config = dict(
    balance_loss=0.00245,
    router_z_loss=0.0001,
    init_std_router=0.0128,
    vocab_size=14109,
    norm='rmsnorm',
    tie_embeddings='early',
    lr=0.00792,
    steps=3151,
)
Below are experts of layer 4 (counted from 0) of a mixture-of-experts language model. Rows are named router (the router's row for the expert), up (a neuron's input weights, with its number), down (a neuron's output weights, with its number) and show model dimensions 0-191. Each number is 128 + 32 x the weight over its row's rms, rounded and kept within 0 to 255. Numbers have three digits each.
Before each expert's rows: a language model's description of what the expert responds to. This comes from a sample of Wikipedia text that the model never trained on.

# expert 52
Description: Em dashes in empty table cells (— N/a), non-Latin byte pieces, chess notation and other stray symbols in tables and listings.
router:139144096131193089118081127093163119118136105208128173088110159133112135100124143114108131160130193125158103168160094185099044173118134092170146193136138126141156142133191116153107081135092114116065142096145145187149106126126160087114127163079064170076141138147134136078081174107135086109168131106098120141122137114167146152165088105080112138080122162147119169104150160117136122104122073103134164048117112066124138028154151144096114092104108149173108149127134121196175086167160163162152129170108120100172130098095156136125162127106201137089110110116175145150123139105144070138
up1:112096172180108113121081144181127145149121131122132109079112092103172113120178077107078156177118087105147197150128093115122147131137092110165155120080192197118169091125138080109164055144114160138164148096069146129105112125142095086133119111067054186134157168082115101042161125130075147128129124138076162113158089135175163181150132119109084133134142172144091083115171195149161128101172085119174092093181091144132071121122140126174123127086126203160140136126092107135111166113112107143177125154066149120125168133128134129129170140161168104129155099144142158145166101132079087131
down1:145108126186101131117118065125087132089118181105125128078072125132106200124143109159104102065096118119069144129122145117113146057066071180162129150102153162141137080167128063158104130160078134166142171159126105078148124126129110138124172100118126142127132120116093145134086107197121107148122127138097129134125189145125146152093098119164093149157107119137129110156145142075128155153132114142097058132095135102140170126163166178164048203133086109132183141155110164112093135131136151175201114156108104128176141132158159110137058149074117205078111137080153123133161127170047125072
up2:152071147170179098098140145106166129169084093144103162107153112164098099107160124078115237074095165187139061119123123137093083173138110160149153108059148136145089119155108124080093134153140140166115175135161136145146190140108043140130101176140087173144102142171114143104051133125122128146071146126130155122169135185098092102119177150059094149133132138158183104129178182158067123161122068115163097149144123108096156096056167096109108141125078115108144104157177130095111107115084085132106128126115125142143116111147097119149141119105140116175080164152122103143127117153118116051
down2:148156083167207138120137131141129177114137117056130130118162149129110103117214145156121162147152161079084102152133127115126151074159100111155116069092136122120139132160121161048121174159126090103125120118144101047180157091119110132088140149115130105168111156117075136122092097131142167082147106144158095098159092133170144141047099160088128136148147107101125098138135158142172139153149172090130067121111104163118175173133077174126121150114130152110097150199118140094140181109099082122109148065142117132104154119128075100090104107131045163162108157081132171055079138153059189125
up3:122119096115143151099146145158145157143095078132090120070069094146198112091166141125070122127110144122151133098113191103098092129089120157122132127065078079120111150165132118058104130114152059116105129125075114155148120152152117064148182195102151153126135123122107120199095127171080138110112159128079142125152131203169076111157107150088082111102181128104058159052143142129187134097119136160170165123125115115141093109123162098150140128076152136109120108154130141129160138136166095128113131088132111110175135144065140068100042142142118081158150161169111117159152079174140109045
down3:184144140129089146110147135083110183147127126089152104090145055127163168097155113136142142085158088073102146098147111080143076098172101170084122096099103097115112120166124153130097182161114074121152134194075062103174124187131207138193161149117140143097108113155088102118094117112085134119149161187149063145113147117142132158058164080170096094191149159131142141171136140148178119080170126178118157076156138157150113166150107147143137111132128126139171121207123124118135172160098108058146104072131118114122131100120149103141124135116101157136164089123090157185107124111054161162
up4:108120146132186133101125140102091134152116076147102090114113117193112156121120131102062142097102123209145134166166129093100069135112124138117192162092146155164110083091129103098135138133116108187112166120177155124144144190137070163146127151066053166185129128131132179121092143152086165160084132115185092125164088148101129099186112108141141134077120095136181133128091070081137124090075154117140089054105160096153132120113109107095076131122125081121130146120102106118103143057125176138175143092127148124152143136120073172147093132073148105140075172154103124144181150211165076118
down4:128131140149163137140175190130141157129131121105157133119139159148140140119163120236096136118148096140075041110096125103092176142129143172110094144112128090125127121097114193142152182070140153134110137166127082108119125166117172155122170122090213180108121096141124118128092061139173109115140160061182141121172144141105130113129088153175173141144075085100121115182146124129161155106119182172094085131155166103127112167136129184080076121172134081089114159126169092114114197106116111127142119142170074148116091096136184174152159121170100118149183095111082072148102126183083118143
up5:141097115140226075177116148086104055115137132134149154138130134084140095145170131114138133145163132140143074124146092148147111131152126141200130140183174087140178154161075113164042155108097138101085162095168134154127093097161083146083117118129145119061147070171127150135087128113156069169125127092141162146079148174141149116128104118082126083157147153133124159104108141145077121135101077091102144122154125119076153083072160124128133178126116061219107105146120151104141132152082138089116107104122064144154166090100141122170111084106113128122156075158189112073051137150150147135
down5:146164125118189127178099137125113124166072122104122202160182125150089112101165122112124110156124151130113138175138111165142132107130152198133193108084095133119163117127107124078128155126126152099139154132139112144233219171132061107160111143127132136115126168120139146116091156114128139094124124144167082126077082081161112108117115142068108078096138116131109119107172084134147160109080112121087073134071116197149181121125087116204076125083111114166093137151183210109131099108128140194103101071094131147146102162162117056125137140132159147099132118075180128114153088081145136104
up6:106130087157210101156145164139157115089097131150176124143120122130081109145169112156139104082141166199152104159115160175177079132066148127104154216170175085107136138165137103107066092110143198069128087096115134147169131105096142130100187080141159094099084117204162149103107094146135102189149153091102098092086139138093131122116194127107088119131116120144167088060091129156109096174075129108085133114178101105183168131127135131108142149128136096103146146099179115167107144119191127072141121148109153126126070112096132138126083193117150102071113144100121137173125140136177133127
down6:148125065133143118112087112167110169126169103114165132151169167119072135136064095154125110119051070174156084175129191118132145123145187183095137119085115129167135126079122219107077080096109107133131141138054119130194083126076099117181186056127169103101144102126100109126140107115133125111150200155177089156100114130118118112144119145121140132138144068128163132145123183142177094152101177134122108134149075131164126191160170136140141129142139135123126123127046127139130180133132093170134192088178147126166146166114148118157148129161137132093103076152174107115082094138188154129
up7:152118161187172086137127129139139155140169177136155128169112125080066130167119138163121105050136134068164134138143096145086109122115155108085126119132132118133160181115133142112086144164134152105137163124130113130172139149100127079079086090133089128163095092128118171150144138094091075095150114109136199167173142138078103200188107116090108094111157117097170115141155191147133120124117162138092120149111130099161160050151158131166128210172126092102128144122113109098162071126159122096085134175123156144150142190150121162106163186199185150071137213093157123096133178123075086151
down7:095145127117157119111092124120102113191103165053196156156160123119124112105164109118163119077112069166170173092079114081080115070137107111148109129163093147122164113142114128080094169097137179122081110110128114154120140125056098130168147071123154097091120134082143089187134135077126154169160150162148119118224075132071123069134104119093129086079154117106154132080149137137117063155088134134122118173141132149168097109120142111118085134197159097140111167125069135176111101112130126171060145125146120111118136194179101149120142116173160111092147147178150128116139059071112168160
up8:146162113114213076138140146121159142128102130166163168162186144160131160105065119146093209177144120113169140134114142174113144129091120142152081132143158128140083135139130162101081137132141129136135118159109135125186124171103133117164152175118068180145086095151134118087152139106128074165134114120098068186134151103164169102116164118087168140136067142127128107099086182137156136147135122170141156077154136125137154052058108141081101064105126157106153153110121140154146114135137069186105180130145116119139182099132129135145082055156141187049065185156185079121096175132115134141
down8:093108110122147166093126133183098125126130151098161149205146147114127188118151173116095147125144110111170133188121129151056137132033132105094130135147116148135122153160162161107131138130120160073147136107119141136117150053142134135114135101105155165127108064104178085157087159070150105151139084090094136174120196125108109133118102060162162175072108122113119115101113123072109100125123130096100143126101084169133137038083123110163149108062123135098133082094177173147127124174139114117144192093142139063195171108099131141130142104124102149162066129185088070127127119122152218142
up9:118090104057086124147139172111158174176091096139100096090080111145151074164152087117073077147144172145062086146137130097083099115138143140166125160159145113150099141116123149117133171113109120144109137134134165140123089144204159165141191138126072154099132105132114105081098155142151130091111176071187159095109041140101099088212148139114105109126093147140070076139188090110124161135128075133113111129128142159163139097155109141141084126089149074144071108147124128154156094116193192084126166074142142138156117134115088165106063107095132090067085117084116156160149170116136100114
down9:161156099125058109104178117132123145110153148132114159100071145042175142093149089175090116120107136115126071160135099088116150087108107146210113085146135159103107104114107217158086180129120147126124151147155111106120160102158193165112129101103132144100096088175103082086129130117112143041074133132113179107159152103177138047134119118167200114117155137110182159130120141187192064120113173120128127135134132190144111169120182051130083095156072117125127153107144091187138101125092134123096134150149133098119105094165193115118146095132151154104152105153108125137097134127160127099
up10:141180165128199106129104098156171108155139101128124108085128138185158113131069150127178112110107115127162111130188153159167047147068113125171109134149097156077164162079162093147067063151078142136138169165080152126134161109126192149150130097183173161147123121075121096126066181105080140116161116137078133127140194160169120174106089121099131183071129120115148158155121151145056153142112173097089114096091146103072131103221143118127137110134174137147114146099177153187138076144174132146099138137162150114116122130143152145159106175108135139127170130130167142160098077146174128143
down10:169089118164081156123113078192129128132200087149082187073131164121149105144135174099091154079132140125177170128172123178154073159089132126106153111133134205143131118051107162212126122136118092137165156094156192136097109134124087189110113148130123150167151080101133114056166142182088124089143212145134169163090216146157146140134179145126107173088121074119156119167145117167116158084097182147133166128101148092128119190091147094061128139123091138129100080104117128126104115116154134155173120111100156155115154102108160083143154163144149107133116121107165128094128112134144131118
up11:119159166117141112105136123127148136099169134149083171104176161120151193101090158143135147169094161086137089118081182144173075125155183138188137117202081089200097139099162172100114074127096168113121131112175095123114130139154137124177137180127084118138156124131107119110163168089058163112066148122150165110184100163161117161153092108077114157143140120103141123141085149079108117131119120155131165133168114096135152036172102082102160093184157135126106175140098141146121127164139206180114155152163062120140141129074132149136185112135186127157080169153188121134159107108169132120
down11:121132177159107142140121147109116140113189151117164166135156156034141153138124124132150149081176094092190164085142087145145172101099161150132164090149131113119120080071127154155189126140130138112112160151114161146108091161176113075088102176129143151146181160130078153141171115085081179145129205097126146169138134180134065116120139097130131170134126204129071105153090153091130125126159150109166102089114133153151080094111167137102135134141201121061161159171087147188116183091181121070151134130130175105136109154111103154103149114118161087172073160112103073117166087143143179115

# expert 63
Description: Pieces of Vietnamese, Cyrillic, Korean and other foreign names, including accented characters and byte fragments, e.g. Thị, Seung.
router:148152089147240054132103125078163109112098094191131157094073102141101124152106153113087154173132207128142117192141122158114081165141175020188111142104177142106136173118151089118084114106132124122084173108144119138147087126098198096103105159090092137137077139132133153121090171128088091114179131168060105144130133149130162147127132101146139115115088153160139145168103169061145127126175111118082165103104146088099151076140121189099134114097111132175128175096148107146096097157144154163157107177077114148156104131104125132148120148110163138076102130127160125159133193137153108148
up4:103099098120119083159128092155081157144151179118142115059145136150129159199182148134150103162098175159118167181139060097127035134156114155207146127096125164120132084150107107175136111117070162107152158112119071152098153164080140078135115086130174151086113142146095131112049129116075153141088062115077056126114129128121113131110120107164160181139142154064106141181121083081147149128190098139084162117140122086169143154140166117106122162081114053109113156090164121102166102111115100130123119169166143154141103132158106177079115095174140150095160107113110133165151092123147109117
down4:154119123147100152093208071132146132102150111081159081098116114180127127154078134137159101190121040087059179078102086082167127150224121121101145167127075116115146089216159130187113118117080133136166113192127135159061148183146063114092098177122126123150170099124102134076072146150141148147105110100082147121130161129125116128095125156162163113185115141121150185161135136145103144123126134128125090090078147161114126128112144146073152165071094105140170121157147157115114132132092115164121087137160113117139126150124113184140061088109156144170186146068115139135150131120119147129
up5:174165129131144044130108112085144135122185102142131107127084123135120128136133168081095098097088170101161147119114219106113128143115073056127199164127135076119123176094074126048065125190136158129158152103112126130172167152128138150131085105148140140150113059157167116098145125133201135181106145134120109152086150112126132153103143163144121076089175136086185095146155099084167146169100135066119167082163163078114127120133137200101125083134128092150097150102170131154105063128150117168108138145073150113108122169083102163111125155148195109132092152086072139138120145105120156138
down5:172120103109093106156149125128089114160077135117139107144127137133138051106168112141071152069099099164163127101056131107121157140107124152104121112116063121099151140141099193110147103131169092153199146107061120116114177169162119120142106101182165131170123111159164104140166124148147235129137144142220138151151196088193076081076109157143162115049141163093084150131130156167174132158100176157146121124148094139147121225116135132130106133158126099125123115139166089107106113079146105101092141149102151120090125177136120097153126100130149098184111129080139105134103097128089176167
up6:149106147188192037119159124142139076083087143157124104120123124202141124124113093148096181115134155109135161120152146107145174113135128067134107122078163164097117091110100125104132141104098102134144169126095109118177031119108126103092112100097122151158100151109104109097063230136092127128093135091088046132100126097120072187100109119117133156156127156096098156170119191091160154105223125144112149123128123096134097114120140160159104122124128206172141166138144189143152120111103114151152132128074147130166126171110110163154080151065126167151101146134192092108170119157130099107
down6:158078112118153129172138108113090155122104164138136138172078120127119163082151143066117126180109092123108140069160131078129174055190102113160110124119177105182133160152144055117166153101142106164116184103112135068039101124197095116130199139132172110135094133056131119156100090158105139114120112177133122178127086111151170165101127108098205121081109120132102105178072132156137127125123131167140138089163122146111101087138128116120148137163156158126163128125133142127114104111198069123134072091127123089105145141094095111170115179111092169057127080107111139107191129159089181165
up7:116165129139192108166115177140159103099158168139201082078192130130109109110119163127122098149147115144126114071166165129126061118148124107158141093158124117110143085130116099128093097122065097121166173198120103123111122170117146087091105101140136147118104125111102213093125105094061119147113123148141150158205112143056170076164132182122115158130160131123123164108109079113125116181072075077098102134181178088118212136096143135132134109095135122155137147150082193119091135103150089166106171112176119127171135147121142159106053158097102170166186092122130175174134126148152133153
down7:148103098164080132107146074113173182109181119122118168109171138173101110160076123139185138098134141125097113155118168166184126153103074135098146080153132101124146089120171140174098130127148101128157138173152144148147163155054092120126077140121145131152165107175104154144159097107138123081115103123138128104120195117138086171149128155189069137140086147126157106107163085106189144203127164155082112123177230108094160128105150164101166070133120093153112094112171118127111132069155106145182106132115109193102125110074102154098123101163112106135177129082127200097079109145181171092
up8:128186075134145127138118148116168134093119115131164163119139087097114099163143175103146151154134174103107081112126154108132116121189130120141108111047167108105122145140106123115106108151121135081121127097180135141139157160116149080132129109106117091071117120139144203083137097147066128096094072184073147150102139107157228138091166148100164102070065122157096161138150149108114104138135077112108112107152096169117166141151103133100120147058195088109131136102134041079033105091067154087168164114171137122169126170140104127115093138100091085110137106105061113168117161108177156118
down8:117111127117148127135113089159124130130132177149190166077133096133135086172124127080116080192143186107148107056113170184147137116159099112157127169104106080096126099166120073190147122136199173032117154096200132140118185107115156157147072110104083155122148124140088111099150137111147111114059123139126112118138125110098071108114156187163101176146118142101154109157124125090147077126123105091119098123146106139154134098136162187106118104142159131127162170130151084063053170084089150129123151102131071082112127189113093117148080159087081139113121146108131106186122155110156132049
up9:095133104144125140144096134103113141151088160130137102152063158185135103109098159197183114094184131143156086071121122140141102118136127135112185156095153101140149150143183136125156158155194155115153153154128194128097128187175148123123131121113146088132096155091111090155113138098093128123180152040101110042174127147087153150154117104075135102099149154094125176104063130142108138079156075108153118130137128121161161086185165194138159108191126164123122161120198171145126096113113204154161128152095159119157147155143094101140113178124151162075110137049096150080178150170125114145
down9:073158145163186160133138151099112185124110139134213147151144176164167163137126160133132122114155106125122110146133154098173114095143052170104138084135142091107171139137122156177133088081176130111159083125105180116139125128141194098119132152080079119060119177139138184180082103128104124170165155119120159137110132142118148155220124079155214115094106052134174154104135119119150139110093124181135167090176129092125153155073121102142134092170103129170100137095135121164162168169120159110176116129166076125142166117188154071142143150129143155139083164051137111159145179131124134150
up10:122109124151215119157157157152091173138074169170124137169148129160160153141080147185086127101138111137107135146113188156157121150122181116184101130117159109126136153129153121130155163156200097155126091095172109110131116172062187106123134193111080136158049120119176110127143133067130129088197121153084108121113167127059201130160110108134096124117076146154086151115076120137160118151099175140152130131139105126146138108110148173097129139149055131124126193081216145134139108162081157104149128199094130170157161091142098160181121142108154177154121148142143135115147173193146135111
down10:087206181146174149089168086150140184117160153151199077164123086168124154081142118201052108118167105128114166112127146154125151115115117186094080123154132104131106120174146133074139117100172107139136151143088120137158150173151163128109115101146067119139072092111143114072046148145039154171143097139142151144129124073121128130144103101089177160169090139128161161126141108185148121061075183141122113125121106105074113143094097094138127160124148145122151161121156129125193147161128152121107191103207110194124168137101138147137138081122170182136144122146147126163130142107177137130
up11:134091072150149079151161143148081137196118124145126129144087159046126150062131125106127129142090146121124149149103125149164122147148171147208094151179145122110125127112105118058094111102099081146101145119065140137147134180068147123110097187125105166138119105160155197158173088072106077172124116131132143119134174194102149121132109124093163135150103178084125082128072148158108097196104112113093144100135120085127192128087114177106136173135085090141128132129083113165095161146155110117115099160160118159127134033093141158106130094132129097174129148184166163079094182117178096092
down11:088135162176106133104138213194135179076129149061150161117139132151128111096154042175123148135150130149097174133068079147125103129149111117105094094158142050071045125086167105091148142109134117105164103152121146125118111109081085174064147132163148139151109149094091097100163180158146131131145143163157090048112147131062105102102116115133130132128129153154138115131076155097110097154119160062166164110129152139050152135130109133184135135147139096147128106160148163143178107153133161198125210089139116113142138118141105123087133149085136171175115166155067133107103114162128137166
up12:096142104172180126103090071115132137119090116122100110156113106160147148133125139101128131136137144132125093149170190099174101110104173148150166151167161155064149148152169060154147104170062140142144178117142148111133092111110115101105140147131103072138120163146175145108150181060071152081103120160131121141146117124040144145115123137134040107168118111134126146149111119122121190105145145124111105174159175185092166092113173198125134108122071090143132167185125199114087049136128137113205164061092137160132124114170143173170106138077119152144190156094133143102125148160093107086
down12:149176188125102142171108123112164136104121097070126128095174155144136151135126113206129169083080089133093082139115150088108165088148115180113132111157143063131084064116066170151100168165108140147170169155106140074070122175130155094144100149172104163148116133142084142152120088154121186167076125116176127124173109074104148123133158129118146094161108126075147153102106139087167113055109153157146118142148101157103136184105152119123114160160130074091174112133082138073160150145105143130090089147209096134123103169092161147178097083111179139139146130089150142073158147131074198097
up13:128128132150226124115113168120134057122137109173124134169136127111122114121048121129093178107140158204136171141102145123127101112176148073166142150134136111165121185111130130114105134161186143142133098144170110114162157149100126115152101091087084095150142126193141144095114135109158052123114126138126097144192146119163152155174160154092165178148101140154215114135074105118144159127061112137062215103139118116093119038114150138148130106174078175144098189159102101126043148093093116137136127103139124150131159132113110150174105108132111167150085158101198119125081131146156144126
down13:083149160135180130127124120147146159084158118117168110142121076161088077122165086125136180114139123121135136172153119160148171151181151092096121069161139100216168091130124129110095149178148123143145108111132133142129178139118158131140096105141169136148117139075129104093154140121141148130131108167144109171216155119179169129132158145119177125144166132122154151147075110116142115079121123127189089156161099147153163117079137153084166178141171106112133158183068117130071126019198162128036146083103164109147173174098084132094158065161112118153165138056139110112141127127157166157
up14:110182180121196091169140107114155129093122132145163092079140105141142111121139130096120141214157191068123157146152115100164144123150190063126141101112149112087059132076157111132098114128106146146145155122132086118154092174101168149129107145139088155132124149158115083098158211143105099125169109161074094147123126165111131152107103130071175170129121141099161163180135125120167117165126115115069154097123130101078153113105130180145132154086108144137161124128074122144076110081151176158104109190100137177141109163106104162135098128102164100118147037170193152136117193103220141155
down14:170108136129091107167148133112183125129135120107153133131120069145140133119188146085142151163087099119129134097158093146177143129202120126080128062111095078121118132158145093079153147128149142112136067151129147084135123117166131146146149089104179127124103223040155112109119105110142137112159145123143112165155142095120150123155135157034163155097190171158117084161092158157198111114137172085134139121143154204148141067120152138108125115121179104198118096180068108176079121079119126183053138141135155159084189114137072150135131095114116134131199107171161113117138126138120131099

# expert 23
Description: Digits inside years and date ranges such as 2011–2012 or born 1993, plus en dashes, plus signs and infobox field labels like Born, Height.
router:110105113133123064161114081113143116113122165232121162135069074127076124141151125168138110129089214150108118137184122166088081156147120081157132138122107124136158149126126088113108099151121089111087104088147124172181076133198110131125107144119127147081123143094083172111132160071118063142152106172127156146111099114178150167158123119129123107093118108182140163187111128125134128111129079071091123056125164073075125059130125151106161114150196118183069162090138111156145110165138113145191120134134132095117144177077182113095133139078105114114095146143123164100090190092146086123
up1:164119193180100111058061192147086146123150207161094161145110146127162119111120101110143122112099125031138093085167079231144122140158138157117110096150133131139092114121169183132162146096043100184163119123129112144190105129108128108161168095136102124153095134117108101215125171100115161103135110159160104134119159115097112098150178142130150090109153151105119111134092147149123128131179134098142119068153168116093111165116155180137147126173127195126147115121180118114142166137138084138165162135145126106122125086108116121084146096075149120169108137168155171202162144087152075108
down1:155125192094138109176189095189136076136090131161101101075073200158143114120118141158138198149091178057119115104142125164152088129146124140152143135113153126143166173103155133176112097108143120132155114119143118129107173150063083150158097093136098138104145160193163106111113099128162128114090143170141106122117087115182122144144112143171133133093115146158160114115165108115113131089218123146159139167152094124163162134107086109140196195134205105003119139138161054123125092128158105152078090144117074094124170166111122136141169132134169150120118062163143123100104115140139134120
up2:088166136092148134108146140118126087134110147152100139162134144062103148113135162092112104104167158191126137137137139156173151168174145150127098115161141099149100141106181186156066136087140084132099085139202099129107066147171127126118119109133115116174129129113068141105175150059168137133151072091073116147109110051129121160171111166111181132168128093159157184125091090126157117173114093083141134072072144049095071111143141156155162197114166106168137097124093163097134126132139077135151169096122124100091169187102208112092147113088109132104073115101103179108170109148107107117
down2:133094145109108074110200097159123078144087119164179123112157137223111115075090190081149123138098132154191095203137134102126094093170157056095134115109107124155170138124087139118123163119077143157157156125140177124167139131083100172104081151117103183089095148135129132147119155173154153079145121080143129162130149137108124147068166105071090142124198115148094155153138104083129108103202135147117108143097152156108155104143153120144119148162158164128093126124140134151062067174117109088132087125115099114094083127185138036101164142140126143097111118166142209124169162109122096137
up3:133081124130114172140138090134115147128099181120123129100116144065053159161140180197080134139144152121138179147132081082094143111107114110125119104164102096087120141122087138117167123137091127136150153125184126201138132136128113111105101129106098145138140106081129079110150207148154169097181117153157173102170051103098126080168127110107123212111131103130153125162119138134135116111108119186131179120117111114056145094100157116093124106151156160195077137162084183161069070166086169119089102163152137150123145125127131139142119086144113221162196182107169109157053123113106118106
down3:083143147142146120083116160137093166117132101126113167181122125093141081157096137121106182147180155204127198120128127083137164112063163164132080147066135142180120171118151126114155146156100098141106174161171192125142100172185071101092131177171188105190142168138095150110126122041123122157112140157102078116187136134160171100142059152127143211153105176079155158126108180134087128127056094144144151152168110140138152104109132106081134127156127129104145079145157103152111155094136142151084077168133147179052103155100158160098140147129133114134109140158136133116117094140094165115
up4:104174168182126090192113208161103073184164107140137103138058110133153099039145125127115102121116179170094140188154107119163104120103160124214173134124112080129124167121145161120068077130130157119136097165135220127129127128109113147166120123115173107105136158071104139136142129045165124137136084112127138102128123125099119176142108160129101117163116092159114139108108075138128110147142092078080156163164108190110079156104128129186103151172126057063090102130123116190125081128155131140121136089129140059129133167110110126100122064126152105141084077132145121108129138129134120188
down4:156151105098144109099143149113127149098132113120147180034138133132120141092090115128123161165115125098138158149087103095080097137073094063161128085069161113109100128147123061144085118132174161151150157123120108142143135146078200113061162143087144101119100083159202112118104151153082157121138179122161124132165150133155174117099106126156155122102155135075149136144130164112146098151138145137144164102064152145148123126157129105120107137106055204109060127105146071115154094100118181092055142114073089165149062082186144122151084095170149182058151096131135085081143115137111140091
up5:104110043081150085097161117139149143130101131119147159125059074153109118118112067122123131137108126149140119124092088121105042163084147052144124131101141157114172108093177122153152083134055141172041138087077166120101137148158101164133161176122136116131150135055133099090137191169123158061145145168117169119139149174183128122090106100176128159093182141156129148191114079139093165159141149117108104093114074103117099132119152103084178079107176115174141140150070125137135132128141119156115130133182168140169146156148112177157123107084113136145103096103133156094163065108097133081
down5:139089082098126165137174138115133116147084135144081084091158154129136143139175123086124151141129133150057123099079129154136114124087143183132158155095108114194096186173120118105113132156123133179133138124079058118134106151111160182085104138152104158106146147093091084106135177142122150159201124157116171144118145080112112094118076141205096160113149103109136104116180114110087142133092097099079092106116106151215134117132181064139135113136127121163112147186082160121152097165126085176139059108153054109159145132103168097150141162094114118123100091219150112143102090201111173093
up6:133089138119124137168097093155079144092187146146094145155056115163097110163172151172106135132133167132118131084143139165037129144154061118164165142122114124151127088124155087168117103141107101159073101095139146150114108138156098106131114080106116068054095121099109123149130075096092140129138142189150190155114069143155105120140096091110144148138054118137163196121096132143119117121099126119091186042108166093080128130157143174131175112141155099132162135164184152086198147083180138115169108117165113112136147129116166154133127215112116123104176147091113203128123098168126184126
down6:131088171134112126132182081216080098135116164176084142121109105175168097142103176142147054070139090139135143200096081174084175095179111116095118115097119074203139069112125097185157081129114117161071091153093142121141162074120179126137108087145154137134099138109098127157110121147175124119093175099134140136129154108168127104102176098143078126112084160141137120136166118102088116148133147122125171149148075155131082116109145143183190088171154124142165108111130127107116196143111059082122087124111148075103138147132121137099170168126072116121112108162156180140092145133185127183
up7:164097129087142097135117131110177126104054179205122189059110124182132161128127094164123108125205139086124149121131141152113074168085112066142120135118118161124080181128129126168096101097160135175076184153140148192141145132172138121133135178135086164110117132153144154121102151158138109112165113135087099137178145172112161165145127077105101105092120114156129184168163117083182158047183098181091134120140140121135112120144129154135122081126161105161114133100155112135137109100098177126143131126107080156177092118181114149148134130076188236101167137109163194157147122112170101137
down7:100133152137131176129164114116143172164113168073118124143143090177131164166124090140127146086172170144079098159163156124093179071081073134102078131241073124167126115095143128147168118074195109133156084138081091122129132130084190172147128036166135110123155104141094132090166111122169206114108155150154131082096147154097059154139162136107150098162083124086134115086075115132096108105124131140162124097140141106141090128103122077124154179158154123098151111161118142064150114071077109073137151097134117165078163134107134092173199138139122115115156109111151112108090147129141104122
up8:087106144121132100141109164136152143132142202163110133098167050143079133127104156153122138153212130126070124118135154129080083140115130152167079152076111158102077111150116134116072113103198165172114124126209084139110108144075186140152104107161108076086080127150165174073127134136110091151076130088108142116156201141051108136082151146077124099146148119153150169184178100154124114103139126113164067139160088136178176165123139126098167126093066133098156129125130123183094139107092126102118181125155101154131106096120033166133131111116103141106100139159142150149149134114091117076
down8:128108108094117148126123181088086151089129183132135111196162116132132127123123085124155216100198113183157176108103155121141096115056122145113088107155145102093080113135111087150098066082193136195119113139096101174148104121143168118091133129155113071154164117071133130100132096101084100120123181138112139124165092160160079124141136066085137111176086121128149206081085097191104120128127148192092172100200112140156143117096110153142169204149117087165126136155113122110112128151117164121096134112165138160116140197099108111116118077131087134147154124094096104144062135162132103087
up9:112054061151143101192076179124127151176132167121080108126188115101166130114150081153084158171099118154082183162160141115141067101127124127192127136089131128121105116121146125108147139157124159128155123113173153117136127079114110126093182205092143159099098141186147138130117142133110095105165113167099156126124149190148159120146109189153093128160189078154146107151180109156209080116138151107114121168122140054106113095075147134176137133142092124123068131164119113119102129152083105098166117159108055096118110073118130158076078164107153159159158095168123099174091129087100112189
down9:095127166162209106129108100146116066160115080132064171089175148082092089080101123160159107122122092106159113094106123048126094157157157124132170145107179095165051129124134117115095100138116130094151137115121142181115042145160168084105138121159124093133163153095071111125134167151105109122124122107134122085131128109145141172113094143161141149140184133139137141117112139164122175096125097136109100084105071131139119169109080174126171169170054145101091085094198160125135079115120146070062120164132164145139123099126099171158097147071103122235147141130171143092152168111121155129
up10:111164136178134095175126120120134116130114140170141117153107118164152140163127070067129109153086149134129092149168116138110154164104117087120181191112061102127177131089128133081153146129175149124116098098148132137132136162136139169151102130126094166156102190103127039158120124126127167160106101115115112098113220142118146116152142119168139059111118162122112098119142158069112034181180139156121111117132110181124082167128169204138076132137064111071114157047142062091141108127073176135111147086096132108131124109108124139118129143144144094216081062171147131133103124139135075128
down10:126137150110139136189163144101140162122135146114163136025097142082114126084129137159136175136164105142105183154166097112136114171161126071154212098126104139130099182101115148156120132151176176107163084106118103112125097126149169085097136105154094182148155101154155097146096133137122160098121090165110108199167181086188131146115203108149108139114163094166201080099170095127091070186085151147135122115126155144167131142124114136118122137151135154109104164077107101106080102125089149114058145144117131077161148100150109095125154110153122162112112108106143065102023129089060114147
up11:116110142166128102167122178187117159136064187139076126140118171145127205169110176123155139100167098132117101080132075135144071119119125074139088104086106118197089114104118122138194099162085135142118119174106141117105140165118118092138100135078118177134180102121124110127119134184181152143166170130138109126115175081153138176133133120095134045141144180128107096151113176132165111146103105172147164106113197102108096162196133089155121159167160192102134164088105122099151142108094125121192147109102125163076136103133168167138172203058099142136121136164135183099130097130183101140
down11:101102134152046123129156114123138157130107153153157120069188170153124074144115093065108107174137087141089102160102102154113101155179153206059181159129131073081147138116107154067075180111183193114156114105170118141138194147087111165074124127168095166127097126142179151120074128159124151083186127144047149112146150171085139084110158137088062153155170142100140145098148097126119102152121137136168105128137131138153140145148138134112185107131122146137178170126116104176103163075130094140071164192131109099125117131095103116139128149068069163161087117119141132143168111130145099103